Experts of a small language model.
Training: a variant of Adam for the experts, 234M tokens, 7129 steps.
Below are experts of layer 5 (counted from 0) of a mixture-of-experts language model. Rows are named gate (a neuron's input weights, with its number), up (a neuron's input weights, with its number) and show model dimensions 0-95. Each number is 128 + 32 x the weight over its row's rms, rounded and kept within 0 to 255. Numbers have three digits each.
Before each expert's rows: "gets" lists some tokens that make up at least twice as much of what it gets as of all text. This comes from a sample of Wikipedia text that the model never trained on. Tokens count by the router's weight.

# expert 75
gets: "1", "2", "–", "0", "3", "4"
gate0:146119125096118105127129079091140150066061227141150199157117148136102072079104115105136171141115118084124109153140155079120147180130174087117187126169134114185139166127122124119101115075141140199173115170147118120176122146123152119060142120126164143151110137097195109128148117098129087133
up0:124073105138091074117163191127153144131102091045116132130114152163119102091160144158152116055117129144153142161138161180125107111040149121101071073166122128099160083110141134128087154120208134099144128118139122148115171154124114108118114163134154073103093161076111092071111152114078098143

# expert 10
gets: " |", " ", "as", "ing", "a", "i"
gate0:104079159098124065159128102068182144128104213164102099125123102166113112082129202095165140145134089086076071163150079137137135117159145129157141073163089171151132133119125093114166125110141125131129140203124169138177070152131191137086163110137157103122146168137164159137120096124129108156
up0:109090148146071080126167123120128050153101126149143123170119114146141105088135139140128156123132099107104087147117152076147105111112092156054096074165135115117179115139126116152084183131207107060163159087155135167117156141135161078135113164124126107129112121147103097118084140098115013090

# expert 0
gets: ".", ",", ")", ", and", "s.", " the"
gate0:097122137133065124161158103119198127120096150094140151172110145114125070112124183116152173127051131059122106154151138155105154182157126095128089075145097166192143117128108163095130176116164164156113088093106113091147090171177102074102147124174188144116078170182125127125138115113144120157
up0:144110135094094102126123170094140132133091146140155120146103107150128115084130119148074167068111140121173081150127161157120120126043154126109081123185142151145180098125150123166072171141171166098193164144161080144179132152118102132040110171133149093145118088099090080147096178128136072156

# expert 38
gets: "2", "| ", " that", "1", " He", "- "
gate0:103114119104134125145111125108176161144129131122140154140114101130111060093138175136149130167099120065153063179166114189082084125122165093145118087148132162142092162119097140075123089084123169223097119108124150078135097171149165052127137138112094117114084163139126140113134103115160051181
up0:145137094152100052144152129157143101111082139135127142171125128158140111062126141179107171068124121116140119158109176065130139171068075147114102125192133152121176094098112063200097138080181129116176167134144089163124110177115130149074136177163121134123140124075100109151151162126089106124

# expert 44
gets: "1", ",", "2", " |", "),", "–"
gate0:120087170056107125129135095073157146114128183151119132100077112159125088125143162152128152171126156071072073123120162084096189141126153075137136091188111174117171175141144125140085119116183188190126123122143132146178085135138136157120149105153138162164070146132151140129176079086133086138
up0:121117106122053090093140126110163061111123146102142158158107109155123108094088089139115145056135124120130110168104166103114118202074095139122080115154123112112122094133120083138093129121139111102178143148133058193137156146155168093080102158138126057110156077099081105136100162157141043111

# expert 52
gets: "\n", " |", ";", " (", " |  |", " two"
gate0:116099154092101076121127124107157127097079177111137155090116111128143097133109157134164139125123114086121065131167094078106178148151165142113132103189088150184097191166091095112135075097135147198114099167144160106178087143161161122063153124155143155116052175134154158116091101102125082098
up0:136100107126093136130124153124152132100094144159153161190114114182123123076179101175126206116131113180123110164122110138195097159050094135117116124164182132115188106109121098212100164087142171083154135115117071141144117168087135128105107147144123118141146150044115113106140139130087071112

# expert 64
gets: " ", "2", " | ", "1", "; ", "-"
gate0:138089135109064066131123088101147161114098173177125145072109141148124141090125141153182165105087127089069137170153112124108184139154137111160139095148080146150053177141153095136099142139127174162119121100174124105146098154144162117070134172143126114173126136105156118158115071094204067084
up0:115111131124083110117175135095155128053124118091166136151087106140124066124131128145114107062113130159173090125124149138146117105067133093108051081170131079157124108052118116128115161098217121111140182143101124167153111138114121133055122139137101093099089165158129097108072167131081089111

# expert 61
gets: ",", " The", ")", " the", "ed", "ing"
gate0:111110152105130082131131074099166135122111191133156118159099114146088081116129168165153125130079152106127129170176151116141139190128148077135124088169103129211124179159124061147126142162182167186123098125129141112162061176089148105090118131170172149135059154120149139151119141101072098154
up0:075051128112104107076157139092102108118105128133118113142115115164127137070106132164148089110081117188118141167109151137155139175060104137114064098178139089107119114090120129142074129081185108081143103139138088202130149141145128107073106201147125096180131102112107094128169164120101081098

# expert 77
gets: ".", "4", "5", "ed", "°", " all"
gate0:114069114112098122147123099082148193126123159174138154144112118138078120109155150158144157113135124092112097171200138158097146177113171116108114108190136131163108119130131130127156108104195161169150112108125145131177090166097174103075159108176159119130051182114182141118174094089108060173
up0:145148177123108114137182150096121103134119129049163121142102086135154089119128153177111135113065075153153075113121145094108084161067089102133092085152078157122175107117095072155109170104109140108138164184135074143104158158176131129076103139137109112138176098088083116144107131125120057071

# expert 23
gets: " | ", "–", "5", "6", "0", "3"
gate0:141131164195086122135098137086147150126118178149179119137146084139115070088105175122137116112146080095130095180157106152157164140158109101159146102153142203128094170156178091097093077122154173147099128139152188123187112124149181111109123129178095133136131175076184150156125076100149089090
up0:133110151134101112146179139091139092130093127087152129138092098158111110085066145155125126071109101176144062137154167151135124146029140118152096093142117131174168085062098075143123100096131159098157116196153090176128135127101130174052118175103115088142117127132136070125102154144123080146

# expert 59
gets: " of", " |", " of the", "ing", " S", " to"
gate0:176113172097143118133155111035115156111091162123122129126146147108127085106097155092104119057088109104076114127153167135133186151130131110138176132192125094144111130195155093117107107095168119124117112101112154095169102134131086106074135160177212150106051135114145102123127118112111047135
up0:113090160126112064097151156111133112056133111116129138163130111107118120149104100157064178065127132183141100159097132069168094138041135127127108082155104107119100129118123108129112096094137085097134132132165117169104160118141159130059139166141113098141100095152087078165047113106105078193

# expert 67
gets: "1", "2", "|", "-", "| ", "3"
gate0:102113147097071123146095125116144133085065195162175161140130126175133074108133155119166198113102117043116086147152139153102135170123126044115168116154123196148136151146125110099111156109180139160153142136118117115166096125108181124076153140115170138149143149105158192155131117086144060131
up0:147080112118108104108168118135163151113125113110157051146120087120110098093143137152109136081168128197139156143135187116155134157062153175125063064198151118100172106110124089146138083153134142115182117110152128106122177134178120080090113166106155098121089139088091090087105146120117051108

# expert 46
gets: " was", " to", " is", ", and", " by", " with"
gate0:144085112104122120175119101086162148085097194186095160130157087070115052148163160158174154145134124072127071157153085150147151122152122128159102088195099163132111140166125141110170090129152075159113153135110155090194103163091138081117133113155117130154095167171158148140148099143172086122
up0:089118122120100087129133114132164102084129136117158122171110101147133138084081129161140135103112151143109153155139197080151154142060135134137127062129121108117158084119096073170078186135178085077150105162145112185133152141178085126088156143112119088121151111097155098172083145068050069114

# expert 12
gets: "\n", "\n\n", " The", "The", "| ", " in "
gate0:088067197081151102199083112122131141120107178148102130118114133113127065101196134148134129106112138078150125155159091093122119105157128118116097063188037136144123193178082150130119115113139176182128128105109179126159110172133156114121137126157121163129115208143113142137099122109151095148
up0:128111125122073099103144122053138107101120131122139103190139110151139082085108081139020162055130130170165082176118146106172146134051137138134082095170114071093146106105119129164129137093152113078176160130138105161134178145121133090112143158142112098127166176127144115084100137138091099110

# expert 29
gets: "s", " for", " was", " to", " and", "ly"
gate0:108084155092056103108134127118168119087112217164128149093102137161160080131140177158102171120129151092151067157132098134104130140125194079168137093113102139181109146126163154148138125161192196127140129129151092145168079162177157094133137185137153098121078131108142131122131078115117066108
up0:063113147131102114082123156143140123090122136139131124134102141128135086048199143151135157101105110134091100153110150084168131095098118131132092072157115047132128078096091079185122138139091139089182161126136106158154134147128119128110131192072088110123118157127114073110093164157077036130

# expert 15
gets: " and", " in", " in the", " of", ",", " of the"
gate0:123104161093122114133113076117140148108163231144179148082104101105115082107112118124172094111161147105157080168146153106102178130170171108129151066220122159129085111150088114099181095137144119150086115108147127105124105138113199123116145145162112086129110158160181138133153178081155086137
up0:137125154151155061068175153109151150132129148145143109174109134131127088098114097139102142109124144173078027195098124135170147124122120121172111118176117136083136059100092102154131128100132130077168158161132143135110151101143114164063134131120174055129131116096097108115130157147052083070

# expert 48
gets: " (", ",", " S", " s", " B", " P"
gate0:120127145103120106096134140114128152118106162128144131146097101156141038119109181125130161181131136077089072134110120139129108180104167046162110107142136145156100133110167135103100111132128114174130107144112101136233076154160095141081169168130159117109104165128107167147119101099148017096
up0:120120121108110084121130110120115097074056102133112159144128090104116119074106112153138181093105123179108104198136169085173135163070114119100094102122142076100161125096104138177081158135165143130168151163153096183129191142084129148085128193107157133160099092144099085130074150125118067084

# expert 47
gets: "2", " | ", " to", "3", " f", "4"
gate0:093107173084111122144128064094165140103050182156142179128115090165130130100145154129159113095106108097100066130139112184138192189087158109115135082191080179157133119158134096105105116154159143162128123126137136127164079155109178133102141122144163167119091120117158193125164096100162077159
up0:139061086128110094127119171126126096169099137114080104129112091077115109066137152155123188082132108146104092170117158080127153169051112127149079092171085115109159151149112085181138122140150138120157124105137135141101168124138113161093106176153128116154097164064107095092053129121104042131

# expert 24
gets: " | ", "0", " |", "; ", ",", "–"
gate0:116136089073139076153128077050145145089103165131172172146120123089112090104123137134106164113126085041109094162147137153132169176137137142114123098112109123165128142133136116149134103129191123124123167130124211173191064143091168126090135131106195158104096157101099137124123121087138061168
up0:107112145097079102110174168115109097112106093117133157168093139083152082095153142159119133076129072129094101138127155112120089135040157135161095064160124109145186089112098128139112146082150101104115164132141104147148126153103126118108120132098198077168148128087078101128030186125120074150

# expert 30
gets: "\n", " The", "-", " |  |", "|", ";"
gate0:170082164074106103155149126060111131136088163109125136149123141110134100067109123139135128171101126103093092143123148158101172163124170088101152066169102161133152129155110129109040096113191185178147106097126156119140064140135145069082146138166177166137070152114160131115153094106154078124
up0:109128116144078089128137093155169135102104147151148107093108124147139087109115130170113114063138134115164107182120178090154107106041097154090091126169109115118109114142175097214102131151107088093147149151135106123167171153071160137072089130129110096145088131068084122172069149147059100136

# expert 60
gets: "–", "\n\n", "ir", ", ", "an", " are"
gate0:112059142143100110101114096089176166115111172168111114092112068142139081112124189178156112173130118006162116159152094167099172127101147100109157104188125159136112157143175130108083135132134136147092133089108127122143086144124191112098134108124167104148169134108172129136064112105157109160
up0:111108101115112128096137157100143074150140165123143089146118091134137090056158122134081135038129146131128031161112173086141118139057126135093094149183091122159138047095108121153135134120179104068167130147144108127123137155160131112092095150114186069146124124107101113149109145106085079105

# expert 27
gets: "\n\n", ".", " in", " of the", " in the", " the"
gate0:090087142106064132179155114083149121056058186123086147127131124079089092109135166112158157125123103113118062134152130160139158156123143047161135126190114145129107131106104137124154154110155115193130142128114137119158063142157160096079148161179119151136125150161160162142156115102120056185
up0:120115161135111092076149130053131107134128139120159144154135120192180087043169082132085114087117122168095081163127179104150172120090117174099111074154124120141163086143145078153080104110148124098169126180160093122131203165140103130100116174133144119126070127086098102109120163121105103091

# expert 69
gets: "\n", "\n\n", " ", " (", " a", ": "
gate0:110072165091128145164120130096156094109147204132142131095114118111104074126109133097164132160093108095054094152147141127133086137120158104128119124230131185147135134131124115142127095128158147198147119153094146102207094158133120115127169108153182159139111165090132175101075127078166061152
up0:077093057120104124086151165133168093142112132092119135159117083170134090074095107166101163084124139137135100175118169095153103146050114093124095075160152121096159103085187098211113131108145162117180148129145079180115186153129108113136110170117153105140151109110112126095090145123102068111

# expert 79
gets: " | ", "–", " school", "010", " season", "015"
gate0:131051125095126112151125110072152134135108181129162126082119105083109123126123135131139117104147110108107109170160093103133194190135159108104125057208111164138134201185142114136123122153155137180127130136120096107168128076132204093112136147139199084107106164109161120172094128087148099175
up0:128106101127074107118139138120133088126152127120108103148091115126108102092070129138054136061097119157153084174122181108185127080069092132148079112185114104122120088117138133166109148101165098110178148146135110171138141155105084103094134180135172083108138075100093093091047144117073088102

# expert 51
gets: " |  |", ".", " ", " | ", "i", " |"
gate0:131117137106122078123120141072167165129079182132131165109142113171096086093139125142171156115099106095150071136172117165141144206076174106120111099145092135179089147129114140152132126120200167206116167156125150134172075175064170103055155127113131147124089124130144124135150087133147089156
up0:125134131121093098114169142093110109122090093133136122143102120147119122084151139223114173087099117165124141146151164102134136149122126137103072089199143100113111136130112117181094187101128137113172131086136096143157164157132081144112104219140146049140071127136063143146079146105070078087

# expert 53
gets: " ", " by", "\n\n", ":", " or", " | "
gate0:109080124070151130116113099130171137060108160150179138153138114153140090109089147102161130147131099066159097187162113169111168152118126131102155101215119174155146161144129087152135124161116168131124139111115077162171087127138162097099103067153115144123156143147149222100081100065103096119
up0:142087090119143082078143170071116098121114143139124111132120099179149102101153139128110143073171137182092127164139164072129172139080137122151090124174127053166176146149137161221131096100148096094196156123156078142119127152189138132104118168166127094158141116110091121170099137107091077130

# expert 7
gets: "1", ", ", "n", "ol", "d", " N"
gate0:128109158073094126172135116132112142112140154078110117143118084178133102086076162144105186148162142087136089154160134142136168162165169103139148109197171220126148125075154143113137114092170172181137124124123160111133098168160144125088132126173187122151090158108168159108116089082193079128
up0:095123128128067080095133124114121076114109138147120163106088115142123072100140082168130117082074153140131085149139143096137136135044114150104056062141084143097138111106118100189085115106189166113137126147156094176126162169137121113077157164109109131141147095081064128120117151125123037123

# expert 33
gets: "-", " f", " a", "- ", " F", "al"
gate0:164150141143095093131133101104127165121113182093118132162127091161128045118173146122127137147151122079124130176118146116068170130166156144138119103196150120224131220167178093089163146129158166183105127142145119092130118146116196136127126101132136144143083164150144148113098098065156087125
up0:123089182150135081125196154153125125129108106116079089114103108162124116091085100159113151082128114142130106159081128109175101139087162105112076102132128134090160110148107141158110167134138108065169136170147133108130165146107119163076143156146168052130130121077080095112067102132103012140

# expert 78
gets: "\n", "\n\n", ".", "1", "2", "s."
gate0:124130118098115075184119111095159141119081182120133117094092155116099101073114229138157152158106121073107091189150127150098137172148147084119119116163129127184139093137153087135109118098164134163130102128119153081164097172128131092058150135160153145142092143150151134097161053084145077176
up0:119107121098131089075132130130137106136087101110127132156113115134141106074146167136137104059071137120158113167129174160137126120047102134122062099156134034088123068153166079143063132140158130105168157157154061167138165159143084133102130156110162113124134113046116111112133119118109066131

# expert 50
gets: ".", ",", " The", "-", "==", "==="
gate0:120111075140135131154123112133163100116140154163122135153124094121092054130130162121155164148107089100117081182155098178129148114108173116184107061171103155152135147121104086120154088081165156176090131141122143086156134166142165091044153099122139158100113174134152117065108048106144061131
up0:132125143104102062109163136095161136128040143112125104119127121130155105067162112157096146057127145118192114162126140095132091117081141121078101111159148142100140084132120134169059170124150122030175160140150089150158154145116149100119107146145169098175125098038114128129108124107085087118

# expert 28
gets: "2", " G", " P", " B", " D", " V"
gate0:126100155083133034129115063108154134141146197183125086137122107129105116117108181173113122122134127133135120138136131110108206144147151036102126094147111175161101154133178114088133142149130112177109122128135090111134042142092168120127151139110152149141124194111136184116095078083171090109
up0:175119146134090108095177106155111120148083098108067162133104060192165094079148159166091143107132130146151117155108170075120138171036122126117099093130131139113190057090104143150070135135149109081138122152092088123107167158140136140109100121138141091175115135104109122072131157108112059103

# expert 43
gets: ".", "==", " as", "===", " for", " a"
gate0:123070107109124075136090091106180122105129148114122122102114104166100145156115144163128116137104121060116129198125127115127155173161167101122119031218140163112111163190111144101134109146192087182105149131111154122187137155136173136126125085130134089092113172095174186113134125091155096140
up0:104101140099101114090132137105122094127091185101113126151147118146107070090131114131123137091108127136154082174131158114124087145029126138135089092202152121099113068131108123164100128144170116085209132159142089126159189167103165096092116102086097108142101094103141082123108188121092054118

# expert 14
gets: "\n", "\n\n", ".", "| ", "s.", ")."
gate0:140066131084122082157151083081162101123103175124122136112108098098124081102131207160169133143136073090081063167147096140083135133143161120121114106204105153125111158128182158126091122127195121171108116125106123092138127148127173119095165135130180132108059142089131178090084128102122068117
up0:074109068127124122080141144119142094143111130113137137183110107185131101078106131141092149120118124154093077177117172090129113140035139129128083050175140148094176103124160131176105144127163155094176149078132089185144157152116108143107125176142162105140135149109106135061060144133087085122

# expert 21
gets: ")", " | ", " |  | ", ") | ", " (", ") |"
gate0:132063169085079117153140083045120133099113192169161166123091130091066101162139193080163194140114116114118089173107113128151173189107139122141139083180123178156140126122161109107130148133190132142136128094113126125196112128158162120093138139150146141117092150078164152125132123071139106124
up0:152109125146074093077133135115156154127094143161150137161105142125112150078144127155093160093090121166134113162115152106186140144039144147138063093187126175116134112096101105181077169127140112128188103117139083139152163115097107137068078185133132053142146075100100125137086166118135080102

# expert 26
gets: "–", " |", ")", ", ", ".", " | "
gate0:167063180063132092126172044085145153113132161125114146118143106165118098106081154145150154156106143102144089202114150102148134150127121117126131088178087109150128169127114091161140134137207107157147132131142165147154067087096143096091133155182115162135096128138147109143151060091127050157
up0:094086116127091079099139165120154151142109129069122090150115095125113081117105089122149129054113073160110095187109159116090140151073099090155087082185117136116120084137107136166146159087131076108144134163137077175099153127160082153043109150149131084120117081079103083089098111129094109130

# expert 13
gets: " | ", " ", "6", "5", "4", "0"
gate0:166081137085134098145098120094110137171130129103112096135135116123107084131137126095203127162145086124170053191100126176125123180172181116181108054099148166099114111172141139180123137156190174131152164106135134142114118134088130129094143093160170143096047128113170185120125095095128105130
up0:085073092107083102071145123120102135150123061088137123129110096138103097098086126126110136053113126141101121134096101130167107131113121092101071107169124130103224088090152103153078167119159133075155137181186079173144088110122112154093127184161121103154115165098109101149099185151134100126

# expert 17
gets: "2", "4", "3", "; ", "0", " U"
gate0:142130132110095102145117086044142168119136190130137153088125151117121083080127208159164163115122119090084103153146147123087168182136192054136166136154137185152088141161138105128142083144151149145115090106127129129099097155115177133126127156153180121155063175162162137167137106077103090091
up0:137142132098128098090134136109133118095138096105120103140095077166124083087103108136125142054098106159163095166109161059165132116098102121137087101186091120093133096120111090209085156157150139045198152114143115118157159127155152147105110188137147105134106099060109097101068137118092080116

# expert 58
gets: " and", "'s", " (", " ", " the", " t"
gate0:096108173068115122108166110120156169118119198146123101117139070119098079105109137143140142183114062076139140175133124161164137119149156120114143091196096143129129172175142091082180144144195151125158177130133133080159101131175138132103136147106138131141110193113134100091076164084191076114
up0:142082119151071082128144129102123094147092148167160092170105134123137092098143123119151161102147153155133042147123143079139164126079113116104086116139151100091126082150124111162064188131156097148188124135123113121116172141102122107100155164122185094127100136140103116104079182117077008126

# expert 71
gets: "2", "1", "3", "4", "0", "8"
gate0:164051173095070089143151097124128122087125175125085132110099105118085130123141162128140140092122189081130096142138139089099146150160164138191136088126061126195098161145105127141143141161180177163136114135106163092185077134108153105101145105167138151088079169131178180134128125072121095159
up0:099113161152073066130131135107153126134064122134127128178118117159143107110092114128087132050129111144132046163103122075142173144065094106137069120195129094129132107075122176117075104144137120083178138157160090174155123138138190170111115163091079077142156134091125102115151136117123098097

# expert 37
gets: "1", ", ", "r", "l", " L", " l"
gate0:145104151081094078126129142085165205080146197164136091126111125161123093121103130102156122140144090078138055141189132187088147136161143106151111095166142134120138185134154136076127080128196118121162097181102155138170103153154178121123128134136162126074103129089177169138144135105156073114
up0:139086095111081091144159112153115136085079118125103108085107152117133077061128085185122158067131139098125066141125189119114152147100120113145080089169161138138112112087098126144085092098087094109178174097140089189102117156076072138080120136158142081156120155080087129123083139164091109137